config = dict(
    d_expert=64,
    balance_bias=False,
    rope_fraction=1.0,
    lr_mult_qkv=0.5,
    warmup_steps=200,
    train_tokens=248100000,
)
Below are experts of layer 8 (counted from 0) of a mixture-of-experts language model. Rows are named router (the router's row for the expert), up (a neuron's input weights, with its number) and show model dimensions 256-319. Each number is 128 + 32 x the weight over its row's rms, rounded and kept within 0 to 255. Numbers have three digits each.
After each expert's rows: "comes after" lists some tokens at least twice as common just before its tokens as in all text. This comes from a sample of Wikipedia text that the model never trained on. Tokens count by the router's weight.

# expert 29
router:139148131107105103156150155198111164104098120144157140130130077144109101115169101164120117186180106083155143108093089171124145170141120117130113109155123153125094140163053158138128162190142148
up0:112126162135206158081099146157095180126083060154125149124146095133147147142072096118092121137107132107105105095076107114092152143135143174146159129166133212150108193069095211177163143178051119
up1:140172081160142080124123127083126185127141161098149150160130120104125124164141149107123153104123134033122119148117134159120178023097103147074127106124183110090169129145123208119108113141101145
up2:115142178069160138119148170079104151114101114164151081103142098096144158162031155136102095156089086106087209195183122182142182166126132174170200113158108131097068090098119152101127144166066103
up3:140093146162124094122108107089126084110150120207128139168132123129141128173139132152100122143160137124159153077072131156101109015125138134084130159140115133088089156190057136115076165177158127
up4:145200114059140151130111132082118134112142142105101138207154123170135142114085102138140017176101174041100118074078196162130152200132057154163164129175147146148133166086099145146095124163099123
up5:096167125133098136080157161149127145094157145107085159172126200163102149168098114074160076148065166151195063163152122207091092160128133102136107116156139177147150163106130070131140081090160111
up6:122133119138131164115162145061115153093110084163171108135093087123147160176138163137152120113136149156136096112120112060079145131143110150165077112166110156099101082084106078120101131119138151
up7:139150134066089139109133159110112123142139091108141074083156152156129154122134191144070114156174129170168126128106077130145137170148130128131161161132097034136087175077170182105113071077151098
up8:121129168140088126179166172221128090102116143075163157124152217100135096148140108131180136129100094155053111109119105139158088115157140172092130120147134120127145133101096128094111169161131123
up9:125214105108107160152107167104114089101143106140128148144107144163133149091149165168183087169190135134204136141110107178104115144130118146136172141143162135118115030222084093185186163133147118
up10:161169118105096138166178180130136144115089155135152146114128110100141098147121068153071084148136115124130053143117073113133135133175142136139140143114152161183123101108117172114183147186105134
up11:144106108077074101102180152135113161110124189110139082117152095151095123131160141158120158141134111111087144101102156128136061068127165156062153129099075131121133177066055120124119106143172171
up12:131135157114107116127083109201145151121080108183163073158165126164129090104127127153122096115076091136069141125092109158156171188116141146059098123131057183022194173162068149115174112163102113
up13:116119114079083148166113164190133123130061112203169125172092185187128136148158105112171068159151106104156109129078093185117158188125104107099126166111048155065080129182178096154139104120174131
up14:163135086146163108104126092066114188142174129112118160156072137095129079067101130181161132100124117116131143101137168093187087102105134146073075086102165092102173070164082113153169084109112154
up15:106137104145041124122164118146118160170090170156099118154124090159185149159148083121119113190139102134094054108156140094102068157126144127120110149168067166153138158121114174158141146051150167
up16:094137112131106127173096138152129188107145118147179122077095201114141126185142155161146106170153120110155127141078144127102139126082156132112124142174135105109133145139117104114130145112129124
up17:109099117119077143140065184188103094150117138150128087086125110084126135129120072142133156175189123149103149062098131121077064156100132115173092102162161147110160094108126183102174103082105102
up18:154129113147134109128136137208121106130050155138067135129158111114171094142128105105145107114180161133159131128121168110151139164145114120079149117173141066109150144091144112169149120103168178
up19:142160056076151172078124063143106071122109138126124091090136160148142100094123151172102071165163144101121131139156071119098179144126162143105137179183171142131070155080043124115125128120089145
up20:139162105129054066041145175155134132084190121144114153128156191133132153055143130145152104143124119137091103152172125123124128083120130135099103183137165101141161177138125121123160136088118121
up21:139127123165123182048115144086118124094087156197180136143133083120114142126136173153109135122087150122127118156140112087135107103148123111112092115122163137133118152125116137167164129069147145
up22:098158127148100081122101135127111117104129131177146140075067217159132128141090103139101142070146127128138158091104121135139130115122083173115166145115156090099085043082096123144097095189124129
up23:147154114103107138173114164105127104126079118106092095116171085148143154195120097141062080169171136135168159143146136131058121152158105201142137195117132115156154077143147126161167186095077143
comes after: ", ", ". ", "that ", "and ", "which ", "where "

# expert 27
router:167163131108131123163189159148114166120110113140131097114150141131126089124119129164099122200227087113132183087066141134147102148192123092209114138131128171075113111140069157103166142159157130
up0:153172136083178147109171175093131093148144098099172115109117149135129145167182115126156103116132106150155180121172069102116122206069174132101140131132156190140090077142107139100104119129176086
up1:130091069147174131136077179162138083175144137089123117138145153132140139159121168079096097147088141138163095144097142116112097144139112098122127072129121143151101162165042135106151145131135120
up2:109129113120044069160184147177104163072175136125055120137126181187111084177095125147127097076127101127173218075045091150093101116172104116131126141117146109114121162151074148142148142140121094
up3:104100142149167124159146114130156144079115149136132134121120095063065044144128118164115135169176132105131223040106139072100113170163153122123114146132123189144162133141133187144117113165125146
up4:131153105109154166131160102153125163113117179149112152133123155124110111131134121149114088130154163138065120139081195071139089081169095100114132100117091141136139112061096135103126143107147093
up5:160175147163116105109090140160117148184073121157144122122143125122075108140171144144079158117121141106123151155088166133163099109137156144146170132186151139121125115081149136127142119148132149
up6:161132167157101169100139166147112177166088132163143105154120094119115089167141104174115148158153164169101070141117141124133146165104136214135189129129142141104139128059154102138088132199201132
up7:165108093155111159128109114111120152125108147166163112194131138135146132133148157119090194147158101125097229111068217140153115158100138168162155128144111111135141145122110135141182150202190135
up8:093118104140168157096123116107122114133112112058085129115131151141106159143151132073171111137136052091150172111110112124170152176043136110133077164132124138112122133125101145125134101124094099
up9:155129118101115136168071139111113124120172143162181140087124166086129121120072135089095102098159149104123107128137182126144139187109140111075141114142155119156064138047067057133187149118076131
up10:112133133151115092063176142163104246133119144132134110164169177138149129141144156158139127126136092123032111134124141112121135097134107108141184134139105123097094108138108162122169154109183123
up11:155203123170098173134108076121130146161099185139116132143213171132140101140113112121108152140164116130133151137143143121108196152121079118107090169114210113102116128122028163110123149202068153
up12:151073160147116189116152141153114141174179084169149129133130126098176120103104124131085163115182125158178177106156175132171175114120115121157146127136145126087172136092094075097132136152119138
up13:112189125116089095095113136152121126145117156109059142112130093134100193059124123069134104146130075166149151151147200109099117167167108117147148142147121126091091193087089192088167075095085136
up14:116132142153118092176184142154129166132099108150136103093196093141098213064135133166142121111179070148130118146113094158082166081150139164120132094158147131109153109108116052155189134170161130
up15:130159161146158162168203146132135111168115117120097036117140165112097116126128108114181155174039071139142142136145189141159105109132060145140064106128108124093159132140065134122120129134180124
up16:133128096126107146134140074150149122155152143095095153196129165128103162111093144147089031151092106117118114093146157177105092106141116096111114114152142124136126121176158076107132131155136164
up17:133100113106103106103065083141131143116120126092162153135116185118127134130116138097141125052116118129121114177102174180078089128142133126097134126206164140161102092135139114091105111139134093
up18:120175115121111128163152144085113091115112143175090121120136117116108122101115158085120085156123127153132089116099098129129141099094077087094146123134145225146113119146164108126186084096160111
up19:124144119135119169157067091080129137166153083055085113081100099136140168153146117150115145126176137137143151130106169175108152132165134079080094120158137181171088118183097134104143111117104154
up20:146126098130077071137106144116123139105188097143095131069157143165100136165120104057200123173122105111181178143077132123052113123125144171105148145146123093100126079177113153157133108130087110
up21:139152100075109168175113163125127155163122133119125117161119056168118154129132077188222096122107089122126131127179151088149100121143147113143143126062101193065119114145147095139100107159133155
up22:105090124058108091062160170136119134126152076153166130154175153138160098146129134117111100104070149127132146062118157158176061103139145078167173125180105109138142156132178115192114173170164154
up23:130076102119102132165196134162112180129146125104091124112140086175120153151119122133143128086153111112180153132131150167143131150161110106113163105128082161107089126122082156115176116096098194
comes after: "was ", ", ", "is ", "It ", "he ", "and "

# expert 7
router:107152129138094080183164130153134105182111054153151121117122096158064104124073101149143113160138120084119120105090141139128094096165112163143185065104091159098063167171140100127120126153138135
up0:122091158124096156090184109154148127146124157140092122119127180127112114100144117146068167113190142128089102167106172174163081145150114080106055104100117112129134114180154148123128132135183139
up1:131082115069125090107169122131134148061133138136064139115126176113126134136108178124077154104113147086129120059105189124147111115091154118126146124152100093107089202151155126075114140116132133
up2:154128131116151169064133135169119102089111138116092118137126098145075127170116117112114085040114204179081113143105164131071070066127086123041166107170127118118100122166179152097073128150124143
up3:112154150056131068116101111127129095111109128068134120093110120186148163198211065112113133137081133138147110152155111061114160041165123107153172126172111064123196096063148154142159101138139134
up4:183112068111138072144169101084095127097109156096115076116096165175134101155041078113099151107139178116062147127138120181115120130115117171098170169158113115158162145067144206133099156114099152
up5:114110137134148078130109121139129158140149100069182143120131223138063139148084150122145104104166153098122111103157139062143175219144166111106072078121172109117119130173098105082081105105202146
up6:107115075175137088143138120158133085166121123132175157095131097138155126125157138122126133136150120121120179162131036110140192135157132123152123124113105160142145203101183118135172172090106143
up7:124085147067146166139121169118119216194139103123101128102143133129094142192126161185103084133157138097115128129183130144097143112126146202087101084114196136122140138147143164138112106150030146
up8:115145137146124117119144106155161142135122107123059158167167108082152192103109139112125079188155174141177116109146160111090150076128100105087053168117132097137177148141118168073114077156161136
up9:148151085139098095127065112118117141108166163122116171112103146170162151165051169115096117115118095113066058082046104154116104166135171169107113152156123083049161094127111095100184100143187089
up10:129099105150154108136155106110138122095094080129166143127192089134139187121194152156133111102133150154063152081161109105218130140178157125114151137145084126148150136163151173135148072081124108
up11:115189149166139124203117118097115120094120075068058148139122086071104176156113150143101033101145154032081221103102121167174157114129140060106209098147117127130139113187094132170175129169125191
up12:132120106084134045149085111125134154129121103140097114113145073124137183192136149148138165157124146131107091180137100048127126129137115154157107124088144106145082101062158109121117147132137118
up13:127086156118118119064222197133123156115084128108173139140139045148154139178099104115192171197137127131133078162117100114178180123156131130165155171129128141158117125176193112133152130151104117
up14:133096103093124137155216198088143180168182122114130144132136146161090081066136126145143090099164123149178113149153173162103178089134158124134095101125139092179115097139077104136061164080091130
up15:107112157063127121164099133115170095219136110176143129116161090140077135145119161101098153130120091159116127127125136153059186098139072102121107144161164115071134174070104102028129149093079154
up16:125125096065119018123141141087105131153166078104112117110099217157171098059131080162136164153093209150197162165123113122091089227112124151122167087111109138130112160087091108154167096130129108
up17:129117035194205084082124095150126170153148150114113085115128131136138137092095160109108142098144098121153114129194194088167153110157117124054094077105159138135154111027180168147140125114168182
up18:145091140099154129106095139172125144131091108194137098141168126144145098152146142144130178109186124153139068151184114078132095172084103106135146172151170132116123084072080166147173155133130094
up19:135136112154124144158136112128146158130148104209111115045128183101085149145138143150134093095211127065149143147102112077160143052138059137176191085085120128138136099196132192065131126156127180
up20:111084116179107117190133115100127081145119099059078135123137211090123156157121136093230123091085109127120137086149119166073096116183151165086171115085139187113104158148131091078164151149111116
up21:140124135136104136060170122126136127106083130145121123112110125114122119075078141148119076152108121127119154106133111161067112116117167169202123133080126123172061122181112099180099170170105143
up22:142118138173122145154118164163118123150180143098113124176130099136088061079169107076151111158140075081165114127143083140168165138152113172163123138102121095137168157162142196101126126176149119
up23:130157101105094104118129134146096141169103210085121092129117122108116205149114067108124144145165098089134107130179105109079154146135182131148110131081113166169093143064145086184137123128137113
comes after: "the ", "a ", "The ", "his ", "s ", "its "

# expert 10
router:120163126084130114156137168106096130161111115147208111163107162110116137115078084151152121159174080071144155056125174135104131121119088147099192112127085217101078091125131139143177109116147134
up0:135104089147118096081195124165099150118128082101146104178120139142141128131140132094166115116153104168171116067179115109124149105131077155112219078105127125126079143168158128136107108117092116
up1:108093085044160138137115137095078087216140101148105117104116129101112114183165099157145148138123154109120088105108156074136130173126113205155136152150141138126066105117101129105129176072183127
up2:117170160163139138162123176191146167114153083121169106151118143095103154115181145155122172127182116085109107114165136088138166134165094098112124135064110092174071183217144102131147169132133158
up3:126110062129109139079155091087131106178151097162133126091119118100120105089133092079129163096142151124116110120158092158122113103121080174101142106080147097087098085110123091099162157159094143
up4:151099146129136105090112178133137173120180126146108113146095116133033137140090135158075124094079119087102154152204162119118130170148131191098110045082122161195102170131098097134109156165096160
up5:120097153145132172088180103124134135134142120136128129126123156156095171178073157146174157143128138176108134181082135143114135161101140114125180123107166096178158173138051138129116216183136192
up6:139152137153125116128136159129117151091103133172177128122109126139089112061162210171137102134140074135183089136104145148110094122196104116138136099153152118147140079135121142169179190100095173
up7:093118134116127147139147128200131102157151078162130161156145151183144107181110163162119181123142105078164145083108119177073154123152178182149148140147121150096149101143140163156095197128176111
up8:132154092080163126128111130096132075129139138170042126124138133098147092058141099130162113168140099089077117088129106096174128161114114099167154159134092137151132090084157137135141098108143166
up9:160098120051113103146161109068161110120130140143136120120128156155125161140134085126073142096138125132182095112088080154141101121173155226137089108156168159166118136188101070134168170144156126
up10:117129113074133126102142186121070115103124142161156130116130166154131185072102125175161126118142068156174136092070126069122146122138171142113166168180127154114106038102109093078172131163132123
up11:110110148142144131123157104114140118101139084090122130093089024094070102135138142085142041099184132108166150093145163116139111120092123138179114158155126243158162102125114088143152157123134123
up12:147130144140170129180091198132142144162133136136107097105087124200098167189132127121103077142116056115149089106119112171161129132143136137126169116159140108098106198205145194091148134134165169
up13:099134111184145088145132128151135160127147142160149117114191113103150143158113106158122085163104120165163163099172136056077169112095180147128146122161118137119089094167126114129150108065111156
up14:088148126156112092057071120128105140179162099055182107148137136135089119137121131109119198089153103138161099137119094120118178133127154126089160129156179098105138105153133082113224149070148090
up15:155155119073112161109142144129145099140174153187083107081131156136119084140113076105126115109168129148130107138156151142147153148131154134155182142128132138174115189127097164171141117152169148
up16:137156130125092148188091160190148135107104060123112140179132106142149124112133060140180181144172083107193135054155178144162119093176113141083081156118086169038149138156114096110123117079142144
up17:126150132131168036169204173150099155170150094189178126169113103176125106123127071130195173100138130092147181117106156119162077134139077129102179178132110140063127108156181150121107126165103123
up18:132145129128096201155084095170134128123113050147106146136165147135145187199109127115166134133108095097130165134095125130106137127139142098092171123098161116136150153080139120166115112103085136
up19:131090127110087130091147079093126142157135125104131146109130160104138134208146152132101121124136122098176144141103136190167196102107065177154101100113183109086138138150155145106157127122112183
up20:136149124142118076113086097137136143120099141105134123137066133108100103103147142155131163119147095092131116135121116142128096117140131171065165060104135113126138124145133156123130129123080126
up21:160113118084153106090152133143101080155107142128120072099159120126146081133134069118131126126128176151184107183157167091067149150192137143118160071159149202123074173104133107139122129132055098
up22:130079110097152154140142165139103148089087131129186133181182150135082142087135146052123132046144134133106169111180129141170183180144148207166095078138145100124095150147123103138152127171113127
up23:128137093089132084125122132109121104116150147124130140122163176082107130100078106166202117116142104127169154120118112193102178133132139160119157138156092185133128061090101103169168143211186119
comes after: "| ", ".", "–", ":", ",", "°"

# expert 23
router:162108135092149135098135165148088107157142106105146101131122145178118092144105109107102089140168100137107177120108180150149086144149116120173157113148081202111129139118076063089097164129141156
up0:105193136146125113109111142140107128171118147107148127088143104088126142118127114099098141107131131130156091128171185136152155122118119150168149142111174174115139177106075127060143124114161157
up1:170109152083069108110120150146080140122131134092113137122131122089145133112118168159097133139132117162131124129158106071101082119138161132084094098186153133153168089143075117130082149148166133
up2:131122113135176086092175110119123164146159142090133144085147178144106139153097108135125106156193126128221133105152080014078153160156077152145099088114089190099120159113144121056098102134105136
up3:142071072135144136112154122126130109131094139093110142107165134126158115104073111144157138139148116106089125102146135136163132090095092143187180160172164141124131191124147125095105162104099168
up4:135163118132159201117118133137106100119166137122113142126145129127128022137101132113104098170193075148098154135166103161149115161166157130162130108212139126136139142205136124171098135095119115
up5:139165075106164179144190145127106153166092136131126149201119132165090097091103132115118086153135051058178183055092106140118123114141077127158152127134096153056113157144116116140144127138150146
up6:107172085094126125137115143130102109147114142124203069117157118077105124110107170131123145095116098136179111129122116081049187167106031149134179167142124129161127140157079100133106195173127202
up7:150109113139092142117188091058124159093152139087041135142125091112155136110145098070156118121109108101160138156139083148172136117172135192089129125194056162146156166131118122149112141104127135
up8:159140051098155115113199145144098093136116124125110113119112125116162060153147132127174202120168133119089128122121161147173155116152143126164131101154077222106100098157202118149134140161180109
up9:152151086136103110096115056192116136164142106093108127137091144205167125126137156096153142051119088100147083149102162048126102045175125125164142077138149073108101166085127119145104116096106141
up10:106093148187119075134139122144163123126044171094112116082107145163172116153118149105109162094113087143187169128120163087115130131168084101136156149128142094100123170106105149120131166170128110
up11:166121106057123137121183109122130154171110114096099150091110137084093118195121000101158167076146130132118104110076168074155151124129139058087202112167099149117147089159097159133149160140155132
up12:116136122073153098132100164137131129097118149181145157095127100133100136147065134120162097125112151161181095144066073139114151100135138172120149182098076118133103114133121130117151118122132129
up13:180158091140116118142138195139127168136150121099085100122133062089074133134113117067153111172057142139139158117116143172141137145114127077112135109168130112109133181159084115135127080174091122
up14:116154161188115159127108160100117163116121093177201141146108153139108145129121116081167114102154170147078144157132126174118191127094139100116175133068168157144119147141121157201153114149125108
up15:111095148106127114108127145118121115113134100080065137046110174157143078138079083186138078151076120125116167122107064103121129089132078101116111132122166117122111153058129168158127147115175168
up16:138122116054150142091164124117129093114141102129110109176146153178168076065076122150074098104133079178139108131106110133153130103118113124117121144112090152120133163216075096114122108121149128
up17:091198182177127143101189088147058140128146160089122110065088165108163124086136154142116145148145113147163167110125056133109139134134122078121212141152141153158101079114138129152128114159097101
up18:137103113105098138113139157142140101187146154155077088127126213149124123105129135138088107139132113135152106113132166159123172160114129107138155159103137095126120146152106123090109205183116139
up19:095119125079120137065117162115102136143107129118171125116119123163146138143100125117153033113180136170101075128095110087206125110092142139159148113115133120132139124158077163131133197147181118
up20:145140099115068190117101204135079123119108103088134132113137123121137128046124153152068058196185106158148152133171072119154169124168110095101147127168124190076091048143089085138104124159144096
up21:098093108151097092098147098103111094180141087169108104074142151112097056179102127100073123158205121095099167142128145112162119100172144097153134085130102115135106177184147134101134154076092157
up22:119121085142137096158103114146113088101113101121107130129154112162191104141108130145092161161170113118129103096153143101191135177135106121105104125120093141144169204135143117056125121056154153
up23:152148146056146145126131137127110122093158116110171103147167132155132137152142111098154110221128147119118119139131116109134079112091132122133129137133192220110143094135124139183180146109144179
comes after: "\n", "on ", "On ", ") ", "In ", " "

# expert 22
router:191161117117155167110170178153088137164138142157128116128154141150110080139112106134140077144171115100135188146125126132140137075172141166175143089151114140099077077144065096115141152173138135
up0:153147135136103121113109112192103146138134110081108131230101157157133122118115123151149095160129119089154156123154163060141000114142108148138164114126150112153160155103118107171099102063174131
up1:213127111170115115134106131179119132117148130104061132115122120117136163081144100137087164118197105170151124086135123145135139122115129112102086122140165168122113160146170147151102112119137137
up2:130164119143095127147158126095111232146151134117100136140146140115146134119115071125147136098100103058108096159097109108124101090122124141104070127147145084175101149130139093090151093176156119
up3:080123139136118149096096133126136177125098107173161115198189122106092124113116141119063084127118091155175124118160122129174169147138054104135105116126092133136160162121112178126102154163101182
up4:135140164150086095142157149175143203072126114186150089149154118214125229126142096134076092123130117106111118117134121132112155108128151091094093093137124100101074160148105123116083137150127165
up5:139128120116191125094188069107055168081145115098191095153134091107136153141172145130167097048134122137113178120141127122119154140133185161087106144126172225099086143118126125127107106133099133
up6:096130144116081148146166159121100109139098047129122118151180119123096156113142146144163102120117122011116188064175146107154154103069065154192200113087183130087102182138148095156196119117101153
up7:156161148117141140174151119122135116090169139229139132171148113144150045136114070147109114122201121145098112132152161113071065182141154157097178000101073107100131130207107116165149110163157146
up8:092122159137096146175127126182133124116140065144081043100164119107110162088165115128105144117129128086110164102159162142126137124121082125161116144158165131133121100165125090090187154093094111
up9:161129120137168097086118147159111180165108119100152131184171150174148141134157120162162083130112131091151152156146129095080111140164164147143133129158069135094145147125139170100150115111142143
up10:126147146151131113119131123109034106109126086169147113160168143089134129179127150116075132076098109117091101141105097167163125107127121132135140152099144140145103101181101097152095203172158155
up11:154110087140147148087106183152139137152127124126087101158096172120096107098138060147118125132170112166108122125134142099117126106154156182108126119106084083097160106144098092115150116088153113
up12:101127083135118155104172142111109137183153105067086124104132107119097124140146126143126152165152171090133143127174167063099131164075132172127149103133167147123123124188134107115140121114144157
up13:112150125104103128099099172156111095124141107159155117078091137119113098168138139178142037168170083134143162126134110116145158139074108081214126090170233116119110133119107144123141146133160141
up14:110211183161166124113133140067126125142154120094118089149132102120139134209155114096056125135095153096105100122139142089101152123123140091118132163124158179162127150125109106102146165137168107
up15:138109153122131119107128082138132138129150129127146141194084101112130135165130094100112097166136030092099127124030144155169117127162119169208237132160136132151146102159156163114124109118114143
up16:188125117120137183121160107124067117106123107069096110169152157099120109144157170072091149071178096139101151106155151133159099113175114090150140127148151097173119158113114111123155127114114135
up17:146159132123144103117107108125120109155144127165099111131146185095034163147147140109121179115144115140148135138190094048119114130118092148129109175131180117136113102113062168113093149128150135
up18:134109105126028152125105177182126128141136153138157155139146142123137069148153066115133046106196143165133117109155097088140147151087150112151193127124163155124157120090138106094172138102138100
up19:174151084147079100140213077132148142179120132138133159155140109195125090080122078141092146157138123087117151143139141081109088145169182084075162097080102136127122127077122129129124175078101137
up20:101130126154165126144120178120135114143064142165118127115144117159070086143100187128097064092110107085107197157165055108070142141111116191119116142123050062075128117147186119125160118156091115
up21:118107087110097114173105130160115134168116136171101118111127188141064148126115078107098057144101188019188114138118141165145108107114134118164076119113163152035124116135163161144145130137082075
up22:142205100137125122150175118130149126129098140125092160131168152156152084092109142146138131105105174078160170141087089173140143068146095120142084129139142089097103130155122145092177132070107119
up23:193149134008132150122098095119099153101104100111120153168082075099121131155115077123134106151116173119107103155088141131097067145124159147027124101091088176136148112097175088146121125114094155
comes after: " ", "\n", "0 ", "1 ", ") ", "2 "

# expert 15
router:137130094079156087151112170128132132105110095156139160162149105115099072135105097115137037188203089085114166070096139168179085126151131139116089115162088173121099088122104125087189172152167151
up0:165143075123136090141133176080106113131128144128156137125207189067128082239154117119068124184169147123112095079175162125137118132190161168064110151153105150119139149150171143084130130114141085
up1:118133087111116087095177104116120141111089128129098129087144071104108150195118152117101156073183113103192151142139140130129111134100174158084150103159159116190105120137140167084183163076119113
up2:168161104052100111131134136112101099123117132190153107110139082173113119072166078146165138134079158133092137147127192098163106101151096163177071129097196156135145144090053121114073121087108100
up3:147151147090163105117114137126133118115078104117133133176167075128131159122138082139150078133111151155099068135162086103195098152128152138132143177151185212137091118102161174158100180079133127
up4:125124068125146097163097140098139206124136144218133141099145146140091170136129084132099069096090110138065138145096118152130137141124110158098121141112137089077115153120111197147122104089091158
up5:116193134155144109133154124130137114163125124131145134135146147153097111146097124117168100183096114130154156120091090130113124116166146170120177062112093179131152069086121186108097106090150079
up6:110106030092125128094130124148133139125112136094110127113129109113092125100126104123174107162110115034106142132174160100164129122095056174240125138110126098107123147112115135115094091114063206
up7:095154139099128140135133117121139204143083133079149137151152083140106168094159123136115141063122092103063135129129088169161061134131071117110127150146078116144151115119152152056151120100104174
up8:152171155110146130098107180085134168159106157093151138148148061147073127110130158114084115085090135143145089084192138126114130160136151148141150135161170132137178135127104162118188141128133156
up9:197161106091158087153138134124143177208100147215156112171090083115105088135108115138093128177155108115122195118179182156157195150152118106140115115149066123139130086075093136130126148172162150
up10:139157106133149138175095131152137130115105121125167127142136161116164121138091083141109064120150150117087170064172127129188169116154146037117135125158158121087146223124080112105202127131168125
up11:122113134110186179145121143127144105088088121134165138178113081078121143111134084151116123160119160122103150050134137103151110104169115140235074119113139133120124101172114137157184117183077119
up12:126076148098139109148144145093128100090114148135158139120156161124126093114071088136107084139130137117133147139150169120079132196172146198118099148137123151166161163155111121140129122093179127
up13:119108127136182093108123098118136186139139168127094133136108069172102079158162145138161127083150045134155082134178128134130093154171170140123085125131171107122108120144085142099102125150150165
up14:097095127134146099165121112128150124087096064135094153089108077130149100162085143160148087098139192125096149097157204105103117119163090128158134118123122143175126112161121209099176171152162108
up15:113123166094134093159129106134113116125127123116128126107172182099100133143127139104204056178172169137145160139149088127179153104157112116169085147157107112109050080138150115118114215150136149
up16:138163135162132086127199111152141113164100141125131145100136094146105154104148103166110134113145128132122219103169109128088121099110152128111105096164063126135148130172157091116178077138102152
up17:158085117084133160174092100135129179139076118160141122126120140089137120147162085211139058110120107145007105160149172092115122166164097055112111107114158118138136159032141163116180127113087176
up18:111163131120108128094173131119147125093145136120108149141107078129060118151106089136144079076063157128202107036151129142101166154089157138160120109225131132152160084119136088157083154100126107
up19:122109120137151113105131095135134142153117159112084121158165075145124037162148133189138154132186156092113138162108136145139095142111169097097145127121144061092152187098160145078064115135136114
up20:155059135125063148146129154135129152106083136156173132142147130141121138123164084128166136120101087137101186070082102160137184098126151124118128106136089104150103109117147090157206117143147151
up21:130182123170162108135191152131096154139102117158134128175131084213151129157138103138083221159125153139138160178142143143141167134140123085127118147175039188117099116087159132158153151164138113
up22:113126097080108127154156184118148164110142092106127137160150122162123122107146110113079121155219074130157109040098104142101145149139137126152192117156112141133137079125162116143231146100097156
up23:151142135095104126097081169103127140105139182144122128087119141178149115138102114131094212110128165140157126154093145162084115108134131157101128139121116142168138066145141091107074132144111101
comes after: "in ", "to ", "of ", "'", "at ", "was "

# expert 1
router:154132110081135118203129143128152159140157070111124134172131187201113130103107075082143076135152093084133117086055127118115126121191111137109177147154106148043108181201087112122159125147131159
up0:129123089110117147150139118171120099142123101145158121122103149122165162118147017093125091099070120106152106083147103072158129096120088160142198183128150113114096148172144160125120169146125144
up1:111152154124148140127143137122143153139117143170111131135110120123086166073118119148164077107210124114186140149112147165102100150129019126089189139164126162161097128041108132125140126092069098
up2:093130122160079188134143154142142126129144108140108133165149178171108135043136113126155219108074111132104111036123167174177077116165146191158116124142132092109086168162121150140115144054149104
up3:138058118081148141131085151137133130112111193154118144082154194099170146240082142186152156118124122121113116090075152110130099139114061151130087125135178154099127124143125100138137167125203084
up4:122118139125103104139070142145145119129138044112146138171145104164174165113135118177154164117128095159113166051095111188087122072152097110146107112090088138109153160132155135147085133121134109
up5:107129080148161134131080172108143130126137096125145135077126121143125188175119131140037095175160153079159131112124130132153120120086129130229115149143126147098132113135096148128109098191106198
up6:153109201128118161154172153094146111099167121134108114120102183182119135159136098145167193150085122123114117113155096057170110128143133116100144136085160102142159065104087076141171170143137143
up7:160164078165101108115175162114142196106122100131132134144129144121137047102129149093119108103071047142116159147161080133125087139186148103163126121151133117137159171076166098126090156123127120
up8:085132152159107148132085155112133146097137154162127140120094179090059095105116102147148131133158096117046199104153090120153135145055163161161104117129143165147162078167147090107157130164141103
up9:154098123103112156165171139162105143139148104142152150152223171111145054116082056072102126107200142115200188176124106116148162145117140087069108163169110151056098172177119202141155191076125125
up10:106119102112088173162112138087111146171125125157119119148141174120082110154182095065050117083169117153099104134173092191115132087168117121132206130131161138140128100112171156119080103140172127
up11:094068100148137101129164087102120117145137080127163130173160135132167122070095179145115143111127144147149158122119197105162117144126117190112165161134156148144119196107143170116081115115137150
up12:100153131080119124161232172157122130133157055089127128104081077170120127094119110177149172170160075123169145161137098150149161096131147099124157129139129124140121193181126116061140131135136136
up13:147131043094111134154100150128141144132135144106087142090070195160135084114104153090117134158174123138141092136131077128065151099154129200120119133120076129139135166138132166166112156060173086
up14:149121137132107132131160063130155121128173140134122107150139126199157127150124155124038131204131111119164135110102177128101151156136101156105038131057185113134125164069106135100109137098126111
up15:102121107149194124128121143120131137144140093110159137113144178149168140109128100175112094133086109087119115164193106131157175091107128146083114103163155132117108107166149102112051099157082118
up16:152111125140106150157086127163123136161172083099091137192129143150086094115140114118136172110138126144101108171113138211160102136152132134061156123112176104160128158123095083130146137103129142
up17:114208087118164123120118132133091157117119132125153103154112148173133100127105128127123111096166118147089091086181164143151166082136112147069184136208091139116114161098108152117101130152130083
up18:132173106150115175117104064140142189115151048086131142118115136082132116127093062151112104132134087150136125172113156089128132116163159122124118100095126130195156151184178174120133164136131112
up19:137149168092137177115134115148102123130127116137106123112145112132177119099137088126162146102104158131103135139125145113040104096154136120085127156111186161145151119175074105117157194125096126
up20:149181137131057078157123117163121167074137087117060136135135133174122135129150115142153126085093103109122163116098065124156147113126151105114232081100108078168125062149132150138120108185111130
up21:205115088082180145131164108119134179146129150111150134176151119177140128136097153151131078090191140159123111080137104127186151128164082050097104088134176234142121142176148143188151172103126175
up22:118145094164158159146100199078127161163155119098124150130100144121105094101104082117141132103198113135240133099089128185105081136132134102137148118147088136092116129107119081090135126075226133
up23:123161098065082207117153171092122090156121123135121094147144153175140136126159142073108125155136085142096154105130099152167155126144200144129161146144107130136149145182099171164161127117072151
comes after: "of ", ". ", "in ", "-", "201", "for "